Experts of a small language model.
Training: a variant of Adam for the experts, 6431 steps.
Below are experts of layer 6 (counted from 0) of a mixture-of-experts language model. Rows are named router (the router's row for the expert), gate (a neuron's input weights, with its number), up (a neuron's input weights, with its number) and show model dimensions 0-127. Each number is 128 + 32 x the weight over its row's rms, rounded and kept within 0 to 255. Numbers have three digits each.
Before each expert's rows: "gets" lists some tokens that make up at least twice as much of what it gets as of all text. This comes from a sample of Wikipedia text that the model never trained on. Tokens count by the router's weight.

# expert 1
gets: " ", "202", "200", " from", " also", "er"
router:101137166131090143128103097098174089122153128188114137087131093108143146128102110104185147138071113171102099147157078055125132142083156159090132084100148105089078113100124104124118136101127083097149084063125121097116136102142078176137126142108108132144110173090115191086145142157085104101111154204113158118143083194088131078130161149113096167111150116118154095153125146192136148128108
gate0:107107120137095098085157121094090148141170127122077124085129168173105102113136149169119178176153143108169069130124147108102120122130121160091118072137130110112149165080131130166041124095139178141150130121033088178115115160113135161064152116130146109101098166122108158123106104114058131085124099142093155066093102164119130074127087090132114167160110143134107142130134091103105066118128
up0:154106102113100124163135077115168237089160145073118158047196113200099165089147135107136177162129125138092154133163083170138146152139062086129117146135138139035079123081164104175146131140198100123166087130175087172112137179141081118162095117123180187135086122102145099121069133109105106111044137116171118119142068113141184173144097087080087163132098167115163154148111103170162160128111
gate1:105126106174144200120130097144132085086127143127151119109105104155151144171146109142117120110163093156119151135103149087167112186140095122149114141093089124108117132129124161111150132117106110127148148111061161104086090206127101119036151076087095204123118125112084096104152123143112152177155153142129159086121128164074128122106091133111177063154185096156143135132196164090152107139127
up1:105138193172152150126135121137126130120124134178123124139146078175109133091130150192155085158132095168105097099177132118129141155183111171147176138111127159073090099081083198119135146147158106175118073137144144156143090152141124153142146110102126098157165073152127138148096156105117116122154128143169123127136079094133106105088118177153148108134150119134088091134167154155114133061053
gate2:126081072085106134136104146116147068120128164124105125160146110189099135165110106056096031176134159119162155114104194081121126043089162082100138169120124151156062093102102105124112137168143124136152115138145147143153180158124107121200115133128193120145123120100134104131102173144132178131157178123131112123198161131112182098062112107164146106143168092134114142139175128139156117139097
up2:167142164126114141105104146119102133148129194123139186139154141148189156144173087033175137171146088075133132165188151147167123130139172126155143118126232133154063118137078132105157144163126116094169135035098097125148153128104110117104117165139130139114097122201168171143111095109103162182085173078092131098060168129178091087088046123110133147162130096153089155102136107133155152151191
gate3:090120111118145137138112128104093124153145140090179084085134103085091093142080120081134149164135135133114119081107179124139091100085109127107143119169163136077093159124111079106097115140157143141130133106120173127105147116070142084134160077111111104135072146136070128115120104062117120105137119113095130077115132125124111105108113102118185072113153094142087101166099135139115089134133
up3:128165121081129142135067132170145144126186089096063044123174132135110102189105138150176152141129168114054130163151131138134093123115153167099144133100102118152156177088133102057081130133199116090123072068141139094119126205094129082119143119122128121096095138110132092122088133081172087145118223122101165134082133134097087096166142140173080104134133165154124120142100089132132093147148
gate4:121102115110173103166139143134092148106104193104144085079172184123099106116169111151102103151122140138083093143125093043124111145138078178091119140123122110129133119101171164093111091127130177168127121169065153125133126110099112192161156208104123225102152088124078106116176118128079092171138179155076143076143139079089163081146148128102137130145132145122099180068104093137105142124072
up4:148075114133159134133070128201119140087167139114146134091135142155116147117186112131121168159109166113111160117154140103106106075111142113109106107140107055130122133162129091121127092206129135117132090173169177141167095135101156127111085160127118191092072092120112101125181176117124139079095100126119147080079153190167151168192135124139173099139096157148141158076118116101112059101145
gate5:117116148136112109160162167118127152151090132168148165126143116050102205106117162166116136154152183154140138112125115131171111124137121128161170127129106123118097179176122105089128120072158079112107170147111163191126109097149159120083104142114102144099135129147122096141188189118156194106146138126170077137134132075147146112089112085100133148140071150123124124064174092129138160101149
up5:150104158115077106108110164082127152136070191100120171138146136129061167110101108155153128085137110182079084094041168142148074173103114145116120150112108133107116115147139078094114117143078107137084129095132141197193182113140146082002183147125145154156146139127146118148189195150145163142095127070141153113168138125073128131090068121121121102140053111138122095122137104158154154158078
gate6:071170136135166143109147124126137090111170123141112138164169118226110141123146115167130150164142137162075146080106147071187145071141105135153096107094132121155164116101121152123084085136107173134157120070087128167153104142151126147101116148119111137150138085166136149107130111128156183115156223163089125096094126091109116153118115109071171058123145117124088101108140104161160073106189
up6:148112118111186121153103121098108175092115093153135187107153120120149103139100128153148160126140124081137139102133153156099103126102109092156168107164135102128084152162065038100109129113092146134156111160067192191097121059071160130115138159141112096119130153164089092138117078149184103134108148136140103185130105094085137155153108190071128157132118087164178103123148129143162101130141
gate7:156156080113110136255139135118119162146125126156150104186172144135160080120146161141123161071145072156100168140168154104062125069128174161125125113107157114091105158182140151100056129191140114150103118139200129166123195094125075105162139109134117100137139127112183115085122114129157115138174107167126055133110094092146110170136133153122123130122146089191186120089131129116105113146085
up7:089121111117122069227144098146173099192139118147157125157163111187103134131117091160149110112103110176118168182156160104076113115098108160094090162111131146130099109105108157158105133116182133146140145171133146140141111154099185135113068113046077152147133155128175160128111133121055187127109123109126041135139088151126143111099182143155142110102114142082152116097122156090134188114159
gate8:127191089147123098138112146171146116146148161097105148165114189123111088125131134168187112147178111158155161139122106095108163147148195094147163118154100141173154116115119123090127080099128101110128109157140083177164079172065119101129125089069126134110112108102165149139166119131104050102146154167132136151118106161068169155155115082114114182114089095156115075149123141132130138141113
up8:141158156130188192159109096131117172127135178135096138160097078113153173128159129143178077206123183123099081092096147150121168133159115127073143139094125152051163094119174190126153153170121126095093126098206114093169125125118122098146054093132136160077118165117118158131138201139117062162143098119088130058076130142114102116061134139108160084183185142144098128124040131124115133149137
gate9:126071097203117143109107126067118118092153106140169146112120133120123173091109098150119091117166110144194055118153040081142161142162147155191207081096053079082116126104113102159165125121147096110143109120119048173080094145146149130077123115125158166098130153103134108095121173181111124142104159122131140137075035097158089171081108131193098131106095164140155165122161134085139122097185
up9:145147046119135163144152166082067131129112112126087156117091145160106114153100144101141118123130161172189109162100121132144108139146112185138096109163116129140161121149145149111128141101082129137122135180112144144110136109127134166106168191059105110082143058158139129120131119128146170117183133103196151159105155139091164089117102146176088136150135104099149112125169144168118165072142
gate10:174154092147157097089119102153127153147108136097165111109153145025126161137161128146130122101131143146100133068133098087140097172137125095138171094080054123126131132101177152105155098122119149132036127110079177121155166124159158099076217099134148170144148164109136129107176149077075150120118118163142175116119215157102157092137117130104123097123183114119118103105109140096100145123124
up10:110130136051120088105174130167135078011187107158119104170072108195129122071155158116156119158144096136077066179152099198116103119170106170120151104126169149138101135123120139097234140109142138126144113095099151106085095132123103086204065113176107157163156152131178142122142076167148166172112102105078128112122085091116152119188105093125126077089128095138109180140181138132129118133143
gate11:139140066086150087153149145145122110089126176137109132162161139095161155100158172156043069089140136141069131133167161116172121155113143126162156135206088167166121140121150162150134111151118143101137142138058073113092130127083132143130133155159163140105129101144153164166099104129076141150068146105193108129094140089109158111110119128174099143128138161164166114113094114126115146100109
up11:161109075155132148159102119154100120104119159149112110165145178129140142144141087106139163049111118128104189085112103130095132125172092051107123182163181141181132122130199130131140114149122114104123102174100115084120135162118128143115150156164122136144144138192115125166171116176095135115100175134148112120176114122189119128163126141152147123123150150125128103101154082128158103111128
gate12:119116187149161122080128150115067116104093101127169109155059131066138186101125136143152066120088162073105081126187118125164120083119158170109158155098139119171127144049118082105161104148143089103084137107156164104142128129157081169149145152131106156140111119114122088119144119113094126110146135142152117133180121067149149054096144168133082083156196104105137095115150150114140156123125
up12:136155182133122121077180126103102098092184083119163209088081086120146112153146100171098131130125106102159120172133098126126150113110115146144108140149116155082097136088122139148136115096128108225103136133107135104179142148109151134157118145115105118113148078121119095152090157108093139126157126081129095203179109136122108177156164119075089054136135121083135149141108111085133173082146
gate13:142143112140183126119127079159124124053117165151120173143144119201158140171177128151141065123159127176148086172111181115082157113126106140144153108086091109096117176161151160140145175121070158130091117116147091101162164140129128080095175144125098126194142128169120142115143095111077091167092069159141179098118146102173193176085077060143094154105095149110107159109150123130110164125094
up13:149100095182155119147136121119126126102103119110164087128119117129176157104091116091140043134155085112120112224182124134095113114146148160095075129097110127134162136145155093142124136117104183144130150147150013135073128086165155133111134092146132116219064207160169117136074152099100148137174102154125151183110179097116131164152173154159106137138189121085139133111154129128131144171183
gate14:106100098086130118217084136160124055099100138125131067150148148162090162127091084116150104131172121182074096068100131182135096128085086105141120109155094160067127179063101149115161105087138106122145155074152126175141174158132169107103152134092145159162148138133134143095196154179132150142151091108148143098160155124138207148043115146139104156163180101123167092100150110101071101151156
up14:093110132116115095138128138148139146165138081128108081078174121127115103143070095151143116163157095155087134184164139151075120050175123200099191161176095177128105144136126064129168129137076177174098155065109153135157114138089068183120130076101111117136129155146163123118109147092096137106130125125085145067139145117107101101109088135157138141115169169118107092180102113124136115138099
gate15:099130143090141138119132144124161136111086095160121174170168182175123162120112157169165121107163129148103093130129126130102093133119171147155063136074187170107077082116057156118094120086128112139127175184214119145142080178104148111121157073113122140165138122101153112108168139143097134206142161109134132100160148141131090169069158171173135197136137105096125085154151118133054118119089
up15:167071139117131105079138135106156104135168177160130156131071160112180155145182139185069130073121110110174061161126148121197128116137136095119145126107114101146168117113146118121154128140111148147177138110109124095194208133169095123175155137120127162136105150094076109165121104136184089102074128185110102172121108145054150127143063079131118056120165158131107173118202146144144124112152
gate16:084113052168081123084154134096132157090132147089169137136054173125082209189136157163116139084134132149150154087133126154128111150147125112158169131120099135116208115131102177112097101195119109123159141086115110153098121110163141107099140148141136148181151123095117142109128119136149117168107192119142051167117110078088184085096122184142128090092138090122091110142149173107162119063102
up16:176126207074173145105136091135123109085124177094165129068131103145122073117140160135148118092133168184133158066101210183166119114090086130147155104143149141142111140158117158145184159102135168091157086077123168103149144131098136154086102176115094231146136147225116132112094139089095175128073119126122044108168115178085213124203121133148120151120113151134134109138129109153107138129151

# expert 5
gets: " the", ",", ".\n\n", "6", "2", "|"
router:109151147132150162086114178115106131150088118108096115114079112121135093100126136063169160142162114143156116170112139140124099165098161173116111109056160157087152107119123095114169160095184159191156134104138095118098153080128098136137089150108127126148147153132121096160105141176097117146124163088108144188150120167107122128160124153136163171171106080091149098190085168150107141102127
gate0:137166088072098158183188136166116161150103148108104125142099105156168114187102169148129185064063098110108117166079149131037128139106110159087163170055081152147181141139074160094127087113162122146136138135110152121153190117122178151133124154162125181148171143186138127128125081105132132157128127169125088097169145161145093160121137139106150168091172176127134137127105088100120118122150
up0:127132143134138119097117128144110146157158143085116146190154140102065169184137124131083151083149096132141124135132141142147167144116187109146090108114138120130095121084144143142124102117121152135099116067108113062075175150132159140132178090080178108090169120150103095124092099097121125152153063113172127130151130139108068191121136127148113162069143118112147160149117108064142124147110
gate1:114124134114151050098113169121106174068124111089081142143140133119113117118109133057140113165165196076142062155021184111187113104150124075107147097128141110143109075100108120121072151124144172160083106092106137147114109162115142132172121140155092144195132168168129179132077160143140096097170091068087146169122147124095141104112119126182154141166209090119151064083142153111136168096133
up1:096133196108147162139181153121163167125096059104106101134143110142135113113127110091133123183160156080124106092167185136097131118168135125136163148166081167065162136126173131097078101184162125169128139113099146104087090107138109117122061191144068172168143149108154164124118226067120142101145107142172153124088157135149109147174114137186090141131166167142148140078153157138137202125064
gate2:145098105120094111139121114156168126120148212059140160108126112154142119095166115145138130086167167151117087154124166110156090095093103107119157095076128136083096132172107054118103138196151176164148158118134151182132072095149126130154154154215147131133153090163199059080214084159144154086150121104167137136124147102105171081120138182169109133105056166132136122090172151135115106115157
up2:093140036159128160133096119126122131118111091128154130152136188096126132110144133106109117145139073118117106108108119084172180107134106110173109151154093091191082130150131160142111166162119136208157126144085108118114123092084140079112109116129143116167125131178163121080122127138150140130117173097119110151151111133132094106154153151057104101099164167154147157118121134100102121069138
gate3:124098096151157152138162139144155172105121133074066103143076142162169210151106144111111128101115120138118136095150165157118165146069164117158151152127053124159133150151152135163140170072165175138087154142178142126165159175074153110112143147135135146160093051123121155136055063126110142144197145162144092131120101104112153150142105155208120138067160075139153163120082120121136130176097
up3:137148148129131115122182158084128136130025161105126070173056085122066145146150168191172147096119134136068203105151140151125131129150092138143146132122117133149115192094088111113135127125135108110131171065080159213139136129106102103182100161181176151168143179155155098112102150170058103122174135172137180074120079092109124073106151118138177187128127150117164129099108117102138106110088
gate4:133107209139178134080117183065108118107139150115086128090217104120156142068144128095100134107087163159138098115135090184168188143124138131128189065135166106120153174183100093131122131108136146123147128152080147134139154181152162093101142094126098124183102176089080116100140143043114119125135115136106106103159067174100109137168174130129167159076115077144094101098114119139152084174086
up4:145111103096142105126154135100104131105119168167182167125183158153109106096126138134164120101196124138123119132144110154109121077176134185094201131155125122134102132090085122102154200140133086116110078151087067209181108139115117134092157077113085102169163128149122118162152119090124168121190115174124139134121158143080160156116155149106129092104098091165154206141112163135202104176143
gate5:148099135062133098153101109093208150170089093146095061128167122138120137128119099106067157100135140126143137107237100130088119092145144167107133138144082203156148144153139121122096084060130223174136128123088173161123104154128128123078171090109106115100137109167206107113153145112172095131151103134046104110093090109075132068143161108129145100096190158134124099177144144102143128131169
up5:121115105189135105087134129146198145135126089148100128080138069123116161164155190150144128200154105132167136089146062141128124184176108130171168154088207145110121168141137098124122151148138133133137097169115112086132117143099142158151064128051170129149142074171138096089093156088169091161133097102082108154091125150163141125142135114141107061140133090097171186149149101118123130177108
gate6:139108064089127187109110107126107171119132073172119127116176091090152142157064157140090120141109097112158124177156131156087127164161157102141139143152102081167185147133087147154094188184092118135144130146104098090124125122093045094178139100148115062161144121100129062193104062137162114144154217100098139137100146135112133116122127139118210131125086129153110132190150143145168133151058
up6:092170053174228081089078106214097104086089126110148094163177159126178193100074133123095112179144148142164115133132124149091107083160136096167158104086124132123160113203102152125153117168104095044073151092137076097121119094134176112121128122107092113121115144095097138130102152086113134069070096129165156100154128131113094067104097115151100174112105140186142132118093131141111107117123
gate7:141127139153129149155103120105133102056179156161180077123102109126083116131160120137128114181132173106121150114171182163105147116134070176158112152111100124167187153104113188155136122081086171096102184152117150128119130214167162148078163143137049156077095124148170122141151146130151124130157140149161088128134163074128105052232118145172157172076148167177132106072130157093145118065139
up7:088139190180111066161162115137110161131153155124136218067142085131141176084173174146131108213138138200118097112137153135139101135193121139069079166128109171144175161117142096156127141098124147090099091086153147114155087143114126171150136121132155126156117123143131168137146130164116122062109166139106166109092131114087152088126128140183133172091107151141119179164131118060189130108107
gate8:193115078146094150118102120100173114102166191155125170120173168110096103147101116107153069107098174118126115126096077088128116141167136155126181120108106155077164148138114136143123142165104107152178092117092122150160149109147147162147174212172120161155114130096128147156157194140123127124152087116097121175069135175119100164125054113107127150094126164130071148000184188160087124129153
up8:079104117137115098126105083092091150080109132139142143163118127157164106124135145071120121122076082067148101110166091109159115148121112056118133116142146130109123163103069163100077188162094069109179117127102114112116096113152164157127180151121152074127119086132116142233182122113105103164079099122178120192153104090085076130169143181128147155087129145134116089138138036171176126140107
gate9:156170192171161118149155130221160117146143151137076120109180143098136120178082205098108137109130133155129118115097105149125093148061154099107149139076145091122105178117161122139154155179130174163146079134127141113087135131071064186044125109102154124108124031132154191141063085186093085105074183149134108089140120124155089137125088114176108160101182143120146142161167154150075091121149
up9:108189141095129142129117107123170140115137129165136096166133104115218130100078092171133142135107114113106117076102151023099112124181088066123103100154110069106079112092081142123155110136114091127082138153133092110061138136189154134120047151083133124113134152140099101088113102139120110125161090154076151134117189106059102143117107138082116155102157120142084086124169177071117116097124
gate10:100124155030144117122122119136078124120116191096112154117173113081119177133119146132127167097146123130148129160110070171148119104116136107182118126096169078113119115095104158141136170162123112113145093129111095162081204151141150207143161161118108103181139062086198115128099112145098141152157142109140156136172115143117131110117225140115109099128156138074139144093127154088154102130157
up10:116111124112105136117147160127103104138036168104119186130071141110112103111153108113090106156096149180176160080188103127175143095108141078134185157114087080209132133175142162150090087163096061148146180174164186067087128111117126136146158172104139142136113134165171169127068104091131095092162110141083165068170072114095101137104131100118165120055099102126126107181200135135116123137123
gate11:137108109092086164121093173113125092107156212106166081103141139115087103190073111141111138083079173153117141131150116053171112091135185096094137187146102086132169153139098126118159092139181152104104142173137122090121086176160135093114151114114074116129076156090170158070155152115117153127040122163178125148144163135063125091149166143115089086162125102105145124176122154077205135171124
up11:137107121114083118119111147137095105123122112150140101139089136077057079133134068193119122155172138161057059131108150053125145129153166104105067146113133093200071190128141025103152116128094176168121155092111113114123110057202094128142123098146154153109143180074040125129170166110151111072090164164148110116152156099144174105151169136164130225176166129089156132151127163139109123100113
gate12:128144124097111132085163168144125153123084152082108058129099106111099046150166168131122077139093098074136134121152134155147107123138162125057112096189096115089132170129158099162144141172082059111150080113150093092128126170178116156129186041161146154132216105147078113150153137156091096146125089101137138140114126099128149139110095148140158132089136149085102147089183104117077098102109
up12:124120158124095152106131147131139092146078113129090128126101114124187068163149124062121118138122149134164132190097192083107162136123102106088121124104138079113111136164137112128089196146072154134158143085120107120116166090176127140079153070154102156154112107060132113090076141140112152088097125132068058136035131149183172105101108097140132131226158106073164124092183153179095138088119
gate13:121066077118155095073170092114164148148151099087131086143162160101152122105144084133150124148142143076103094099118148093111109113149076137168184136113167169108100160130079162207117178125151131147089138114211141088158091116164123201138130154115097137126119116105095129104113105182156120128130122146128077156121109136133188089181059100105110149166166114115131147132175120086084090128093
up13:220091126138123150154099117166110171161138148170140101096128089099105138161189185120162092107148190131186121100138162116136075150083095131100115112096185185152087168154148147154153102164164091115130145146169149166150138163099100127070117144161144180166167085045123155140053149145183043141139139128094166139090098096122159080143124142156127114170144171086105132123181133173128096145088
gate14:113093093144078132125131126147109138128039115115123185110122179121082144152155129142129108156139134180130139046110141121181129125171092183124164097107085130067140143129195131171134156059161140160126142165106161101119104105114205146179185103131116129154077099175112100121104084136110146161119176112095162117101077122115110157114130112114164127127107145113128150125115177182093161106064
up14:108163129197100112179178099095158167132129116117105113174074122093109121141103167091138131108166116117134130099093142156097117131125087149083128196101117118144129094164141143150172114164115153085073124100101108103170134164128156132138070179092091125119117136108187059117158117149130149094126132130116160153098086105140159168114114107174105081158165127075170125171181127165080169115086
gate15:094104113109097064176143155169154153112092168076137109155169168047084146145163165145150160130185185094079126113125110098124152115138149091145127156141141090149090156134142172153162172163098152144180069143150129044120066122144091122132111184151156157122101146129157099150157091110165111123158129148112100137119118149144151149185171136138075166115134138137140062095170158125193079164106
up15:117082177148106128108118075162122134177095113135095135168125121115143117140086104143149167093145151094145140145121064161163141104074140084072124174182130109126100135086093053133103115083137099060166147196137119148113167156137099141062152071088118119161163148125091220151078170064168102149149152165088110161119119142129119110088129139095110112150095130133125061097150087125143115077115
gate16:184115170098123143115132146136139143174108145136090087111153126183143164109114160112165075077107120122161091145118132103129129129142156078081119098109119092173121097122109178116048081115097125055152067102128177128123175117105145095209187154129066132117103087158088123132164138103102122097135104177160178138081107128103109161155151101137156191163099128134145143158140117158154136130095
up16:110160077149049141159097163135104101100150157090159153144162183071102052149157133195096129126126137164118137142126146126144136158130138113162122122130199162130131129166125125165130219120097139104188209087122102148130117146096097174129160095158120153194132112135147162170110105180117146100085190092085153131144098133151095062101162142165196144189137130116063151132131082093122121174093

# expert 3
gets: " |", " and", " a", "==\n", " C", "an"
router:149139168128135164132101173095113089152166089120090147122113108160149111088060082092174141165100103143163099159094129123131094151118154168163114126084136130098150098108148115147190178113173148171156123083180100092099153076123084139153121144099118108149145184099135095192098186171096111193089145129108172169165134144081121124174158161132161128158095106077166083141091195135071160082126
gate0:133132023170073103150088093103106128147117160164141098123138128112112156161099123133148090074152097167107137069159072132111152020093122130095106152092072178142102122163104100088123104114102131080102102163127109156144107090137127117145080105156164104117166153112176128109096146107161088079169155100091074133132142096172174140143100158094134100167132128122125109097152148079125083139169
up0:101099149112185097172153145104121161097134123091154139173130158086132091087147100141117137056123104152124112181137179104116103137080120099153123098116165104165131059085103134081102126153133131206113091078180145139138075140091096136096088071138130117121134124083098147146120055179098110105113064051108146080118149123143156097122149110099122148173120137118115116150124127121085105070128
gate1:116068110084135107097186158101105127177149109180145131146154140124123169188097119114118105102202089127096131129139078181108138156135117147201155155144146107132114114107210153095123129122111158117172150184116177102111119165142124094092141149141130170129179190147150169129139166148137129087137111155131123141157102088156134172130129107118145126146182166075127070110198130146177163126128
up1:160041092070137059091097124078135124164143071112149203091080184204122097132119112184196137110154115121121163153112114152106159080098180134163136110084190117135094140174125133079149147125116101098131169114164131196128115178125102172073159160153101144163124091159071095156072129136152083149162118127159149199110117115104108118123122122136163126116119126120158151132145103079124104115157
gate2:154146092126090153148131155156115186091170085145156155153133109130129072130155162136140093142062194124122148140079150153143111088148163148126122085125097101146142122128086154085186167146102149147175103168125159104114134126124157163141166151123126135150142107104175073129153119173122134119109183120113056130097113100091175141161166059124169131113162165113130133159096109156120135196126
up2:079127130138143098050088110117037183153144133141139039049113093127134126077125162143095094129166137136134090119132098050148174091117182163123095174101137093144179097160193082144125178093175119133137117074102156126144150104156177065120145165094146107204119186157137214156129070213120146121108139092154119163102161115152118146127129152122139087135156109126110181119134128116067186109086
gate3:154166121091104135154121142172146126127143110167166107120122136115127139148116170167121131055089082110177100140117120111136138146140105167122176158115132128081130122150151142097121108142098086082149122141135147079198139113165178116124138107136143130117166153129129116126190141120170138158122135142175122137136084129149075149137192165111084091193081132109143160115140148138178136201189
up3:096134109167174106140130117149140127141104090106098130102105124128173137118159112113139094128106156127095105185133140139156130191090094137149149151108108159130183144217160109099113168171142072107151091086135105123202145144137135121133115112066152151162143157083118089177145119126112128163102111115058097177152121115120146150146162200168116150114121169073167129054146164151087091072190
gate4:131118125149147134135152143138145160174116149191135177132142123159131102103186144117155144052115158063222163135142132085148163169091108144169130111147193159090147121143148142142150078123151087097134112145132144198140151103110061122151172131137136095147108107170083160162127107118101152118131153193136151124115154164080104118163095132088153127128106190150099112081103133129138112126131
up4:183095095105073129104179085132120099092106110175122160114074089177077109123114148081116097125134153071154127099145073133146221130141162147079099155163110125115121116114135104132143131110176119095130128122097083209167096130138151118063165142154131041128104138092113127083158123090128148156123153115143100148129166170130128136164185112134125114096173166156057057072113108116089103132117
gate5:123122139091132125182151153108166127131115139146159128099170097126086071191118197110105144102086139176053117115173160124096192132145197141146141091202106138156127144180120130128130129092177140131110148183216126112159178141158132106121128167150122111103132110167129127097146169139078170056142167134149141104135115131164111122122107108157134101121194124120138102132078160079107146129075
up5:116135086145127149187129143142079091114100172072166133076089098101090160136174157114105078104094100153184136165132127097128141125124140133102111066173101075113080130107101158110105158162145116122106095102162170160130152130124187100096190142125109131184175116083105160160117149129075128107167120163115191131106141163142107169138159122099185216127151118118113082141085133141142121138105
gate6:180123133142137093091156127159101112141154154144130124112183124128190133139153121122143158151108147119180147094109173200136082148163134159112137107174138102137148154091117107095084060096118119126171050143138163120075147150156135098121151128134145148138158126072086119202127089154118143049209130140125158095116080173130141177118172148120152133112174137083109154122142138190109093109128
up6:150202140140072139170123129095125133091215132097094117084120156130089132137164119117102133114093088122128151120136137114135142112197142139160129113165111162099165079215190089130172180105096166134151104114152075111154135168119115155125173126152080145152125099109136148129174125115185105118075144131176129111034157132118124093129153054115070140127139109180143160113132153089079161118154
gate7:159065154094191097128173152131143123129096152127147147065119097138090190135116145164142103110171155167155126108143180119107090060137118160109125114097076151080118175142176172166095130202195117090153092180114124078099125143132123172115110141130108122134066172130124089118108141134108143156136108129099089174111175165140171130079108154127141122140085162110108206101125090193089153146107
up7:137155153188174200187117078163147122136180144154087093143121156188121092146149101078153067116104139141071096109134130048136097151073103048076122128070139145123155142142156126102144159109111134119114122140120103118078074147186163063120133096136128182175158122155166098152060159191140128132169198122130105137117158134129161112171121145139166148148127108074154130101141145107118158135126
gate8:086136111196088161151150140152173145095126057111106077161139203093140159154157093090173077108123084187075130098124139140115164144099126142070173131141112128145133114175088217106193119068126126119119157132151133132134144164144166143110144130125108132182166185155159152099140144099154132131127140140169105084127152084130178123129143152148145119101086141117187116191149143144190109205146
up8:168152044124157122140165076150150158101091080136107111173147115135131111123156087169123084084094165176098122081120089054100194179170161124144101165150148138135114133153153145101145141164120184098114105117148126100095126137091187093158134090223117124118123170168119080104145156171118117160102135127138106159145151137152169081115096139117157146106097145080095135182099102121126092133064
gate9:143135073117139168162140152145096094145182157124145137084124157149141143154120170160098109094108088132076105080147096109152176073107157109119118218117067143144123082167123150049159113142165158118134116153150149178093136154146088077131061161147140142173146131168109092156147145144136178132152116132179115125102115105172175153137127147141155141164099129085077092075131108104148073124155
up9:124117133160140162149138065174156153113121131135108146202127110122168144118147114105114107144153147138082149154138185124173110058132086177130094179085099163106142152144130148105160077141105110043092151156133127126076135129118131113127174086183232144077119171166123058124083095170105138128187131119200109043161130146100112090110116063131101103192110200152144120148131151095190158126150
gate10:036141082155126123104158095156128118125166142133154130119140059110125115098112111154147101103184187174102121132098126101124174128094199130138113139119105149055136152131176189128134111080119182117186093181115121103111113072057142159089100133183151137128185166136157125080170109098085143092158116053101079182084126116100140137102152123087162213128129157119117079169106123124134132107151
up10:181119079149097110118136166148077107171156134131165117163160130131101172162136140136138151098138136147147151151100101141210130163076113148103141137114185157132154133111057142084167168133140072111119152162075054103160133089154126190149124141122091141127113133110096145079143102142156092139111108113126161152088129118113107097107031194122180159185122059109064095120113138121105075134146
gate11:138127109193094160108139117086107083124157094139171082124091116088099103181142142098090185114139129133129086139117157089114130180098130128102085150094091129076171124117118146105145138072103109098166143110125198112124145102161129116128092111102139106131139100171097109116110112113137109160161119150155109116164093121125177179109165158107158144147111131147097137165151156154152135175141
up11:214155092087127138137121154161084111125205135158173147125101179137152134157104131104127035104120078088084105130113144144117185118113111134129127160096124111167133136157142100078130167149182142128120157099119130124064181164149123150167097173133089136117132130059115136135122118135118078119081121107120132148187121126171138115139091143117145156137132121120100153113160114122183153131127
gate12:097131154169149075184149084140085155052072143100134166119156111135115105145190129092086180084173144087107139097125192168111121209095102062126102127103144127071167124088124134119093124088150156108112161133122169140099134153150088176129077175178108107071086074132119121133130080075167134148145066142110087159126139090116121109152102113119094097124082146175141097117104091185151123161170
up12:144133186163136146095145151122177124138135152153153135184085074137111134154096147103165165157151137134121133109124130098132082195121087129166151115117094116114137169148124138108145167119058075067137158097203065140148158154117064149134067150155104128062162183136166144095190065149105128173189164125146098090170139101101143136162100139120100093057128131104091156081167135156127111139141
gate13:102136119178138134079118183100132133085146147136116152149116120102118135176146162112127155126136169161156178175122065136124144117070097152129181068108192127143151137110170186126157149110184168052119069131087207114112110201130154132138190161133156142120175117168143153079145142093113130099108162158205093108159130126133129129082122181145105130142166166114094174131155105113112029130155
up13:088117133151100079115148151156109122126173103156143055131149094127146093083099101159144155137144121112110134138107174106155131115118184169166130079163119103123142110156118070167154157064150170106076126165194129148143101086184151117127135159170145136117066076094100120125116123110141115098127101102107069179086188112155173164106126092123129121152221137112138146096110140164095113141061
gate14:121091183154182106119079186152099146112171188165129115119122132099111132113093111197106147087101157139144162139182109084114124165155117104120108144185125075093157107115100152110103105136128186120142135172150177099129138098142071137127174107139099177137111129116136151125165146094136096171175091172162109111140097067167124150143096110050159101085102141143135118091142140118176081135129
up14:172086104111095127055115104075169085170076137206140155126119132139128103116105109135146144143103103149113078123043122139092181181193191172185139126157092091067132125122118193132125132161094146099137146092151111069161144145137125107082148182071030126155105111134147147102119106109093120146131132064106043139169113110156146131183168098137124082115184182133183083097162162138137130170109
gate15:142153128197174146115076135181091125186069117168136138132078120145131182098164114153098108116084153105118114149121117165097139129071081175119160120169120139115161146186150133179118124128152104137144086146054138179211149139100105139054141074188137070096123134134078115146137167098107087105130122149115101140088152105131138112146145058124083077170181140170154114124148057085103140197091
up15:173114086161161168098055116126056145064124108155148069118154158136140161161084134128156106129126144099096127160141136110173157038186075150123133178130116138129110095167122099164130150086084122130067124154146120150175110096106112112160119133149082059158107124102109147142099158109096131060103144089135124142104205064102074156115119099181128079123165200174097121172088127117058156105079
gate16:148109143124149125092137140155146094142129114056031165151122103104211127103109172052123130126177131116113158119137095142132147114118116162088128161156244136072148150141121102123156098128068179107179111132159112142106171140178140107092131129118065191187182140134091054172081087209149180105111057079116153104062147181181130171126079176145134118117158178188109132103172087112087148160070
up16:126125079146112106059169045110099160170117091128127157064150120141111139093178099124181091140126119086159154145131076178157153134084139088128109135073163112110054151073135190132085107170158072184140085113130081081060113146143133120118162112101091139100161130131113104133091152121157189085131112117008118106158123152131130150125123177106132143166154117084191131131118119097158114140158